Weights of a small mixture-of-experts language model, trained from scratch on English Wikipedia: 63.3M parameters.
Below are experts of layer 7 (counted from 0) of a mixture-of-experts language model. Rows are named router (the router's row for the expert) and show model dimensions 128-255. Each number is 500 + 40 x the weight over its row's rms, rounded and kept within 0 to 999. Numbers have three digits each.
After each expert's rows: "raises" lists some tokens whose logits its average output raises strongly, later layers aside. This comes from a sample of Wikipedia text that the model never trained on.

# expert 1
router:445539440542454486526459478464514456489513481469471586447466532512521548489530505547478561459509477555501500521463526471488453499482527543506452500517509419530546506486484500471535490499471480484501438327529543530461515544548481513492547472553471445483485595509489489526569510462466505492512480458550493471493468507541515545509455537533486467479479533504513514469574599463530527496443
raises: " ", ",", " (", "-", " –", " G"

# expert 20
router:457529466522420494516481430436542484478499517536440567518495544505542521532510526481434554469471473517496496569472507506518412458478459540448447459449538472532564476446440528457520438516469460468498498437490509540432493512519467515480556501493434420486536583549450498478500544508484524474491425469525519516509472609573571542532441484512462434477519511529593487508500593458494521481481
raises: " /", " in", ".", " of", " |", ","

# expert 65
router:443564499509494471496475455438533468505506511497454547532501551495549561541518490543541602480496492495481500547451556530479348485410551511541455521457510473563586496461521519455515483482517485518500479479480514525504541537567499453497546525536452462536502523517549515504526481505541496442510437453539502484530452519540547538550475495500431522490439506538575502485576560494500544445510
raises: " it", " the", " there", ",", " a", "."

# expert 38
router:461560421495461495508465517506516492485486488463452657499484554553517567495565547536555527496472442574496500536441584514518543469489497507478494489484505458531557479421485520432498449467449554466540432440500525525452513507486495473498563436533465407523490542467536551509536520474527528447498504416517461527512463558561510557535428531494478477448493494504557529508584616470532472466463
raises: " following", " same", " latter", " first", " next", " only"

# expert 54
router:432523490492502504536577429477542481449499538478417625452507524492470549518519514487458576471466389500554489533474480514553463480488521495511470505505507438539504493466468536430531430491451525462514493437533556527436531577508499483474578508536503438496473456529496558506494510491467493461476436430493481485487500515570575553529472491508502478474484422536528518495577579458530557425480
raises: " and", " (", ",", " ", " \"", " G"

# expert 6
router:462549481525481477541488548457544473455493514513485508482485537513491501491561531505444568490515455540499506491514547512509482471443543517526440511467465469521521465404474540436538478463489517429526531454551487566484557562551446524470541519553404445465500554513456523508505505531478501451459409446526509506507528563488553515496471479524459485470536513496532558468547536449534508515506
raises: " his", " other", " others", " remain", " have", " the"

# expert 77
router:497541500552454493552497477503525489501529471476427555490451544518485530545487539537460580480473496535490491568462504504553464468520529528500446491525468418529546501503451538464549494453479479449554448430554536555458547507466441553479547480550461468514514589522522482498555561502482493454516441485550477486513452517545551582499442512520489493483478527495538497477557624437540501478449
raises: ",", ".", " and", " (", " to", " in"

# expert 66
router:497549513526458465508501479479536469487521480521495579501477582489571503525504528534473556516480527493507496519450502536537450434455543528452492503525516529629552495487464487450526487533460473485527481389526519563448553503521456522477504511527522450489523631474424465555495527499466524477465475478570538505488507587518517535516507563538493480408431461585504504462556576481481519457445
raises: "-", "ast", "ir", "j", "ul", "il"

# expert 74
router:447525468504465445492413474462531482466514471482437599491454535533515488492577467530514531438475504505472477561460537491553505445461508501530504490470460490508556512464421512449604474481412441525510467424522531554444515511506438546462540503524497476473459531507445471576552508502522494483496466504476469525471466506515566533480444542527482482478481513510561483493500573469527481472559
raises: " small", " large", " general", " group"

# expert 30
router:478550484529423470466512422450532477456532483552494575484447546515549487487519507484475584550449445540472490538418529524509426494475481486497441551477486497558573464464484518441542482453460482490523488398511497541499552481494447480482514464490503443524519554524516558536485526508469450501500414463512493545474464555570573498493491500531467468480453496493530503483524558489485544480446
raises: ",", " with", " who", " and", " of", "'"

# expert 2
router:463572573544466504511442472533489488481488500519477637432459610464503494489496531518479494495476508524502499553412529502552488481472534498513479480511519452568554499501500560472585492496476480470489411400541522568450566573544427536510569527503491452550497536483530511525509543476479474435491427418547474543522512544552534463550464466519458471517454554519535584457525610512521440459467
raises: ",", "-", " and", "-d", " (", "-s"

# expert 15
router:429598511493470479506533480469519467478542491448455617467487508482472571478504503479473518482457467525483501593451498516565512469491485523507446515501524477540532504486506529478511457446474503485499500403591561554467503541528498489518606497497505423562473497511494501535539460435503525513454459469544494523482523462552509565533468501576459501484522460539529563467543592437458507487493
raises: " ", "o", " and", ",", "i", " P"

# expert 61
router:415574480509481475491463467471534468476544498496414511455481581534494578507533522513477545487449448536480487556435500551515392449412536511540472520422494461489561471458448517414529473502461480528538477442553524536464511510530460499462557487518512414509534577524539539530532488485453479484530490448556501488493474543547532511576473530507445502424482536515573519460510513501479528472497
raises: " however", " followed", " though", " although", " while", " but"

# expert 60
router:488558482498424499530520500424503457427522499487469640523465567502531542491510516542447544489421464553463480510504554454496401510519493545473439506433535494527523480484496499442575482541477515462515478449481479519466485538537466540514489455524439410514492546474521530490582550482507515455505466447556508496474499615570516541538434566568521474470534473586535546512600572503543534494525
raises: ",", ".", " ", " with", " States", " and"

# expert 5
router:476565505497474497546506484463551500468506494503479530466443563525488551494484546553472573463426443473509484529414528491516399438476474528487418494537498426516515520476442464476519454513496451464470486397504509521455555554518489490502485524557459431472481498510540467491505521485434490408473475457496509483505436581552564558555449537548418490447452512537532564514555527457525522498525
raises: "000", " meaning", " who", " which", " a", " but"

# expert 12
router:465540464557486477518436480478515451483493536497436636532512545502531505522484509513428610449506421503508546516455518510540448497461508497491470503466470420527538428489456560482523432515466471501523476414469560513458569542525483548458504496450434490510519547523487474465513538463476476489488505394547504479467443551537555572567453529549459524474460522551584493477554578471515486425445
raises: ",", ";", ".", "\n\n", ".\n\n", " and"

# expert 47
router:404547447489476396445483504481492483464516477419454491520473514499523548488529482458515523435507496521478454544540491570564469516444521573567489469499469529511586434416438546490489495511505491477543466451532488542479536477505484510514517493502459465532528545492446488551509464456495489430548407449509541426504512511493504543500499547498452533458473499512541508520533538490459489459521
raises: "il", "ion", "ast", "ue", " |", "ist"

# expert 17
router:457560457504435473550482465445568481457569444488495584517451518557509566517507521520435510497498463508493477529493515502505469497445507489521472558470420453523500477503506520466534453470450428500531431375562521592493508550504454526457529499542509456484580542464442486480525512491427451505482462459499482495464470551585483542528483531527419499462495515532552521495561507524515452541538
raises: "i", "l", "n", "el", "ar", "v"

# expert 31
router:498525490473452458503439500422558441496537519478415544478517565505470498474583602541490547500497476474536494537448591461478439433415499520507486470502487444527510460491482524489512448493478526483482466494549513513494500540545435493521558497531474414501429516515500459483501495488487449465510484404537492502453453528543602547547418500505453480488484509548564498464524566511524523464490
raises: "in", "ta", "y's", "y", "ty", "te"

# expert 26
router:481514479454434470508461411483578480438525481539421573503518540519524513508528515478476542497474461582489502537477539549545462395406568505466426493517544434504531456461479484448525471444514502475515485464530511520433586540501510564488540562513532469535500495550500546512523508461493493491490456455517515475475501519553595626518445507546512492455445449494532496490548578425526544441484
raises: ",", " and", " (", "iah", " de", " people"

# expert 59
router:522469506462452527506517454454540497480486474525468506450498529510515453529527451501484578499466445471486454489508505471509417494448503541513494489508471514530524463455478576454512508487451493477517498470530483525436575538505488466479539508485478394461547522438481502528543508557392507468500455468516488521496495541506514548491461527568473494497486510520614495456557582536520582478536
raises: "ial", "-in", "'s", " and", " who", "’s"

# expert 45
router:536512496558457494531403506455494475501521485478447586455477502525497515492548521556519539449450411558535482521474520513503425428526560518475444505527514521482569498465492546481619445515447442513544470469537544561443542505575477493508515486533463483455521552532574527510517547482466485432494436429526511521524456557492490563572473543557451448480522487523565540449525575410519516513529
raises: ",", " and", "+", "y"

# expert 41
router:464558538498436462510444433457504466524481474517451568425512547507505556483480556553500567499445382499502466533463479475508429445502522526507513496507511464498521475491425515516506452520491476466459447391555516524497499501545468560455505455513482487488548541485513544497523530500469454459493459483517447536518436540519472599513459495536502480424479567567525552469514610466539502489503
raises: "-A", "-", "-G", "-F", "-C", "-M"

# expert 69
router:444580444493459506519471465396553439494529452495483608504544538491557497500521532522497523521448449546477473530473525496476418454446516547531465482464466460520518487487461468437582451474507525492543455400522508526472590524550506551479540503524416424547532528515454523539548545479498483476511480456521461511490457552497530503541488522482464496553472459543485542500487548477580568458478
raises: " on", " by", " from", " in", " with", " the"

# expert 34
router:446558497519484513448486521444522489436531510452481535452477517547528521530547540496498502551498511477505530508480567509529456546454536531518492502485479401578541454427478582474515460451478445508528465359506518571442495544486470539502556472515514438519468562510453528522568494465413472472561497473512503495477480527561514500528487500518477441436484558553549555501571579482528483473493
raises: "ig", "il", "o", "r", "ir", "iv"

# expert 55
router:454557503535455423514401456489530427495565529475466552490471537481530537509480547454482572518480359570543488548504498525531522469476505543474443503504479461542532450450498491462594480464471529471482510417559500552474542518536469498460547473518484485461514523543541482482501494461449505494497446441506475502522444549563569541551464504543502505470463525535552502515524559462566542492492
raises: "ian", "-born", ",", " and", "ese", " ("

# expert 0
router:450592433488460518549514501449567458500481505536501569481471533506529520520520482523449514543493456465494493531423527483503468462485532517555481490483447546559547464482458487478530458484494474479504454435517571549495554546508500567517539464493529424485539610508509481521507524479460475474453452398583521505475462572516512609488487493531446489464501552535528510509509552514513409466528
raises: "A", "D", "S", "B", "d", "C"

# expert 22
router:479581457483487440529444493433574493468515489477443587540506542505539508477533521478486520512459409543538510529503521489486470468438490511546474509508486422529559506523435503480501437503433519493501485398511568594429489526532486507507507534521526443533480553480513533482491474456449453495476443435476505468452549565533542554508456470560461465438494525553533528523538530481517496475476
raises: "0", "4", "5", "9", "8", "6"

# expert 49
router:472530458531462451526503446462559477428529496492466543519406529453509525544521459551416564486463485494513482539455499524563445470443484541492438523476482457507563501449450546469501518502464516489514479423550535542485511500534447519534499510510507412489455518505484520480508561447415509454467481510516497522479441542505551518538469498512486459372482553558533495427556616448533548507500
raises: " not", " also", " given", " drawn", " based", " awarded"

# expert 32
router:450507457554456437567406462430584481467516492464486537481540530531524523482493569553532519516458420562491484544429508501486380435515519515542447507486561465511530429457540509428575446479477471485508512417490489509427541547497454491423540526543501425452507570556505528497523562500494507481551424464523496543497467530516515561513401512521473486434502523475507518479546603406457578485491
raises: " Agency", " Department", " Office", " Reference", " Choice", " of"

# expert 27
router:424518511533413504500542472486520456483490476554493526479506509538534468500524577558451536495462470512513466553436525520533438475511540571487429535486515467575582522527475517454532492517454476439518480479509539518497520502530475494482610496542463470500457518500447517512549504513484499459525482448566552515447461567597571568513473526489471478433473516563534537459562611463477527516523
raises: " ", " —", " Registered"

# expert 58
router:510524480554428464530472482482562432466569461477469597498466545529486548503531522526481539533467453512513496533475505442515462466441510574513474500485455494541525456478511480432540473440465477462522457454493528586473546552532490515476532531542485418542482592448509498480512498437527484435454463446514484502515496533528526535554461538535492511464488480494557489487542518492505499463521
raises: "12", "50", "18", "24", "51", "52"

# expert 11
router:472540487500453537564509455482560483446536468539476510446470525513526498470512493528543534522505474530564494556496573503520481492484530530556466504461423416506573452457488474475519502442471475517496440420559536550437543511490436510552534514548467433508524542500550508557542524458492514459466423480506484506465479504549523586494459568577470440482474509548519591450547598505552512459477
raises: " ", " -", " —", " –", " T", " ("

# expert 62
router:483565478516450483526421414446530473509515484541446574515482572550497514536473494474507549523483447600538493510479492474480388470528502526524480551524483469543500435476428553466554493476478482478543529432508517491435557521543443578482482530455519451538501483509456547479537526451462511490444444434535519518451456556542534539560497510529422527397469492486553495504463531450492522501482
raises: " in", " here", " by", " as", " there", " on"

# expert 40
router:485539479536406433524472540501504461464518463560481542452503548508519564485550499557479530450518451515468512517472535503511444469444567513499440527442483454527499484478501528411553513469484476477543474483540550542434550543526408543457586497512486458512548566534513536533492531493474498504509483471515489516507513546530583536575477510508488518412437524549554465504555623491542507495472
raises: "==", "===", "This", "The", "In", "===="

# expert 39
router:466539448537457497545418432446512427503464449512471584482465560519497533517499556552491556487438464496528531522483534559498487506451525533486470524536476507524508534496454466488574478514502545457491459447498526571488536469526500514530557480524511444530525545490459516524594525492404496456511428487547474516457444566530551619544449534499479498480491490521523562502562540493500546497489
raises: "|", "-", "201", "202", "The", "199"

# expert 23
router:484506466528458469520509474478540479457540480502477511521476563528561475547562536556510554500498462534514482566478551501510387478535552534510487505502489453512514454504473511449569475480479483466523434450565531588471562517527454529484489513517486461526515485517509532545547488485511511439488429451525520476570454567540474585531452575528492472515453507541529563533538568450500496460494
raises: " ", " —", " December"

# expert 42
router:479539487492468459476455496459560511465580529436424513480485513478482560465480512525519501531482498510487535552459568512489440442490508556526504508487450474537567475450513534446523447475497491480485438410469527555464522533513427496537541431489449447493536559503552507531505536469493526505501455439533483499548450556518543566508532506509453501501474456566537492510580547486588511453493
raises: " Other", " It", " There", " This", " In", " it"

# expert 10
router:455542509499488545526471485454515465524474498486428579538471567527498518526531513470434490458444414498466495508456523497486452459506463492524469546508490452556547489461473534509512494519498481432505518423479481571473602561475521532532475495560513489489521576480456490555593497494516488484484426474525511544498445550507549603478466528576444508444520472526529512493553578440459522459467
raises: " ", " that", " in", " by", "====", " four"

# expert 63
router:448567486532451436518442508443561491455525468487449546486444535555512483489484522475415575443446475533486493546441545496490481501445484510474446517492539475525504495489519491418552522534478484467514474507499563532398502522562458475450591527520502442468500522437467497518529556484538532514523443463552511525487496571551585546528481517500442475449552490517624516520532558476472534475461
raises: ",", " and", " (", " &", " was", "ian"

# expert 8
router:485519460531441470494535517415589510471484479474411620486463514546509540522577513448495601509506471482512494541437541521555446477408511530439422480477460502546529465466501528446522517412484502453531434440556499550450546520551501571472541480491495448521437547493536565482516529489489559501520451470503487514471509559526526530527451518548462473451541504498551465476559570494521523497509
raises: " and", " wrote", " chose", " left", " found", " thought"

# expert 44
router:449569467489457522549391498441532482446567538523512524487502579508484530520521546537490535437511455576523504563459521537509505495451542526545419484499473477542601504528447484483516435458460454472539475399487489544484535526534470516497509488466477449499535517544489533511503485459520450522475434450515509532476468523571537535520469514541473416506515541512618523462547577453484520434497
raises: " the", " a", " this", " an", " their", " both"

# expert 7
router:487565493535477503526519408455546437468502495473412566487512546517509481533516539558448570402518401517526514529424514497553474456498503513491439502505528462528532498478464508486574491443449496479493441490478546571454508570519456500470521517490532461538468531482477499500511508533460526480475408408571486468516474524528532515480526504464476493426478519548555542480487562529495546501535
raises: " or", " time", " and"

# expert 37
router:510502469541494510525470483429497446399507511494459575479517530545555555447489495493447516514503461526478512558514543469479505514436466574533484518546503471527531498446496506469543480482447505516530404407595534511478541539531456528478490504511543450534476581552514571521542486474477525476503393418534541468542467580545565509502426504518452433485462525516501532503550582452540482499485
raises: " of", " days", " years", " known", " important", " places"

# expert 21
router:462503516525493479541466496478505507466503460507486574520486521522559531536549508498503571480479439555487459542437536527526447472468555501491467491492497463574562476475468492453525435481430439438512468433543554527465522546542416544461528480561474447510463622556503528505552518506461449480489465470550482491512480559526527575486453520519448478465525539504529498444569576458509516513492
raises: " (", " and", "2", "5", "3", ","

# expert 33
router:466545489494445449538455458477554442473527502485459585497455530503523511520530507458457558474472432525467458559484531522514498476423476549494517505521453465497542473482427463480491458498423488497487446402519549547443532462523474484467499483528514437549442555537460503573468492528495516494461453479483512507494453559522544530516446574603472497485542517522521536496523570464515531522472
raises: "th", "rd", "nd", ".", "–", ","

# expert 71
router:471519509532482499506480487489547459536509486508476573394454517520539540473541486515498538467454465517485468547451552537545460460494511474507423476476532514504593484460519482438504428466523496504526450426513552592494544534517463491546559516513429426479492583477461544501493509496498514483516466427525459522471462467569493492544446515553493524425521523537558517498550597450499527503536
raises: ",", " ", " and", " that", "\n", ";"

# expert 4
router:449494448586476440513479463470496556418505491524461605487537542543536510534554546510491557516476435540466522560490523498510446504468572563513437536525515442529538500459442531418573436466431509484502433470471540543492507524518473495532542540532413456473539535510445537474521497502453446480529505448580523518521447546529564542464466491531443487483456501522536496504538546502568466483491
raises: " a", " the", " an", " each", " his", " some"

# expert 67
router:472523525505447436507464430411521486517499508465493552426456524513494499505576541518477533512509423475487487516459522487486450456438504538518483482486506486524535491418454505454539467465455493476485480365469517530413478536474490485531506499513464462490501587560438568494527510515431491445493464453518531529469462536533494547466523471517514525508481520525580495440572576481517516444497
raises: " in", "\n", "(s", "ed", " by", "house"

# expert 13
router:502534526535441474503426471474511423436516481437505542512505531498508519552495530510463550465422434521519447524485544527530418447511491538505532517495513539578515501471484551548559452410498474492519481411541522576450506518525428521489520502556511463512523570499521534540533523504469510415525421448542478474467439584514578599468474529523464488457432450517533499508496564478516548464504
raises: " the", " ", " their", " a", " his", " this"

# expert 50
router:453525474581372470511377431488532469491496494505466597477488538546497522525541502517493549441486526493518489530451520513510466464459492520513437468475487469571589519449457470441503487487513508498511491485530497533437583495552442472479494425507467428546480552494516574521487489507466523467468492457516446476529489513501613614443454509536427506499455472511528548477543597484509516470535
raises: ",", " (", " and", "an", "ach", "in"

# expert 56
router:487568463544509458495504483406485519467547480483457517410540551484517483523497514508493524489515425560471415509436512534508464448470537561557445555490500489510555476500473511436528473507486484450460464490497556546436520543575506491492502540574492458501433525465439474493474483502460538569495495470534503498502449559483501533491457464520503480498479488523519459493521531482536454483502
raises: " the", " The", " A", " a", " ", " one"

# expert 24
router:455504437521453464498464512466529444469487546504428517470519460467529541523557517530498512462490487545532467528425544499500436490473533547475445464488516476548550463473462495512568428476499459436476454474548512557405553508530489544479503538484454422482490526519470510540535540441540431407479456472610491482491460536546560534536441500512461508480494484507542524438564579446522533475511
raises: " sides", "ker", "kes"

# expert 9
router:423541489552477469493457484469497499518517496499478612453499512471498456488574496510536546457489480551480455544482575492498437434451501499538461542463504423542539490557498516459560491473473505479516476402502529516426548518511483438528540547512453456489458566556461521480520524448515441480499468489561505482471473537530509491514515553488468438495456568528546524509526548426497518443513
raises: "ites", "ite", "os", "y", "es", "im"

# expert 19
router:417537453547439456507481461461562444495521471534469599482524518480470560493540549510459515508446488573499532564483531514514471468470510543511501478482530436511564461461505532486551469492484514475506526390492548542457555506491475530495489512494502435529536571485457537537545513503468472459504508417568465487466440575549529509537465541490466520478462514539490530437516535451453514497499
raises: " that", " of", ":", " in", ",", " ("

# expert 43
router:493533453537439428500476428473505461488494527501505589487484515502529501507513518540514561531459402509505498575423485483511386478468502515496456510491539510537496461492460547445566424493501480464545471450554514580468550492505448539472522514518451460501467553511544501487581501534488490441511473431588552502487537536527549490517496571471451480462480501549551485507557569481518499438488
raises: "11", "12", "13", "10", "14", "15"

# expert 64
router:502578470523439509544425460499583454445505496539439555479502527484504525533560512541509559455491435508525460568486456506515437433480519498518460543448523453570548509456504546525575403464452451481501521414512549531481553514478455478513511486558490458477525543458533489540533505496510465468461393467538516466490437543501543482547470509495490520511419527517538586461544544480501460478469
raises: " and", ",", " or"

# expert 68
router:480543491526454512463416489511471568478524492602463572520514533470530516493559449521481563465465512518510467545457561482516386456470505478461451504495451471522541504472454557447606431518491518465460430455478535548478490521533479549500535509503455450546542566541541507522512508490445479518503441502536475538497471558558522604553496513556472462438535574551440457490461615504504474485498
raises: "O", "I", "1", "30", "SC", "F"

# expert 70
router:538562469549418517520417478442581485423539469418457512499416537526541477558506493533437554472420532539486521538462497515523468537487446536494492544458517512497561499452475490445489450501508524498490535476476498531471503537525487507545550495525511439543508573589527497547535470481506493499548452483511509523482437535531512612483468522485466478463482559514551549516497612520555462508479
raises: "arg", "ag", "rib", "oin", "rick", "eg"

# expert 51
router:472544491487422497499492530403509436475491467424494537508481475518478533526558518546478493482410465574496491518455509497577427494391485525506453548476515476532523475493498512461514454512432466534472537407480528532459551537536460519538535485467475397485504566513501542557552539503464483449507474494504471539442492545543488569505510560524474519434496556531570521465444657488516465488475
raises: "30", "22", "24", "17", "15", "12"

# expert 36
router:472549425529464499553489477534502479440482515499418641498495516504495574502520554535495545420485467526486498568450491485547452453499484547491449467495488428532578434491463477500514471471451490554480495418532542536467555537518467513501568502524468477514518578587519517520494581462523558506495444496579454425520496555535544523558446553492488521497482498556515566476519569485508499464541
raises: " was", " is", " also", " became", " appeared", " may"

# expert 76
router:468558514551469493525424486500568433450524500507456491532507512506522526455507517539501521473500430530545511527437552513511471448451461553506457499547448456528624502518458502501555479507490487468449481361491517535478509541527467505504492509488490462520442546513453462520514473445520515504491475440543516522500429556494505564469470569500433499468438555531550526506492604444515431465469
raises: "=", "Other", "A", "I", "Part", "B"

# expert 79
router:464533457500473491542487385479490485468505480456449563507509537495505508517487536462485542488485543524489557524478539541520498437466522521495458575509480527513598430472445507477545502502452469521486454480508546591480576541492466520470523474533466423536536590493531492468559502455500479500523400500494530485526476600577546548538437572496489479454505496536524511492494589487509499466466
raises: ".", ".A", ".C", ".D", ".P", ".M"

# expert 72
router:455537456515427462519511510433479474488497500473459610526503532483445536521531541496495552503422413516501527474470501521544417483507523513536438519464486474515520496511434534479607457492496535497537447471563564501488516523488459501476524506548502410528489544539551506491525509464485449458490434419557431511492529512527563543482488510510469454460453535526548556535500535474505504486469
raises: " |", " km", " |\n", ".", ",", "%"

# expert 75
router:483602422555498496559459491440491488437480520453466562502491534496499562451520571556511527571466480560511489548465518519548481433463474525524470520454492450564528480508432532472576537513437489505492465394500561532491507490506428484445496501493422463532534550494534501523551476489457510476511469447501513512497464547579509559527508498531485508462509555559598540502592594505535477508507
raises: "ag", "man", "ry", "ass", "as", "n"

# expert 48
router:467530446468385539516434516477514493447486489534472588503462522480526481519530472532460559532459412526500489580492536517529406447490511488476508510492450482522570441472487531450535453526502494496486516455486505561458521503484449499500561470525448461508443578521563515510489504486551531497494472459541489486509455585555505573497460508531441446421531461546567517465498518464485536431458
raises: ",", " (", " of", ".\n\n", ".", ")"

# expert 46
router:470598485497432529557482504502539510491483468465461557440475506504551543498490560536505560473480459486439498588527517544529480414515508529501462516485499425486552442488478500489538427501512502531511469408526538589446560521500446487506523467534508449518489534518517557553549536504484485486468488450554548535505522565497531551541488499498505510446495511520479486432574582551546509506475
raises: " and", " ", " to", ",", " at", " the"

# expert 29
router:461541448547397505552445463492511458423542563497440548464504560539428528535566561528498551438464471522468457518470492475518440491399532526512455512428523506497560461470476543499589480489484486498545455427560590532405495527516495506510509480517476429504535578502463540500502544482523492406469468409539468480470488575572545528533499503517486484439457476576520542480585524491513568457505
raises: " |", " -", " (", ",", " ", " –"

# expert 28
router:486632488515469517477468471513520468423478457492468641520476524506502499473509526520501530481472476531519507578442511526525476481484480532514452487479481424498549448504441527451607460453494482494520484467489539605459547590491467516515500498514485409551523575544489519493518500460457493462486438422510514514509429506584531499479504515532457471444512570486550580513501589448552511490463
raises: " a", " an", " the", " his"

# expert 52
router:472563456534454443523430437425538453488499508515383621467525547510510537481513506573502565483470426551500500538465528512509443489454515519464441566491471464531589459470494516412524423461516500490520483488496536514496561564550465532484544464532499467488498517394515514538519503494478551460452450442471538561498434516540551529518444547512515498455481543454518577548546560488534510504482
raises: " and", ",", " &"

# expert 57
router:459555457538485492482437455465526481428513501482472539517464537498526521524514514518520532457490471507567497497477555525486483509411499565507463494532494418588583509448428529434575457476493477531483488392486559551452564476570515541495519510500510461510498556498511475510543504526468427459452406440548529537482453491534495547501464559557451506446453537508526567461561516496496517462497
raises: "000", "187", "184", "183", "185", "191"

# expert 3
router:469545481546415495528455495507521431481504537499441537503487546520535530506574506508463487473466501529481528557451553502465423485465478550502463496474531503534512450481496528411590450452477545494526512469554510558469495552526477545462569518521481439531488595535513519508538510484524556468510496465527500500506498554541484560542502491514513505502518495534531519515541544478486532440488
raises: "};", " respectively", " –", " until", " between", " -"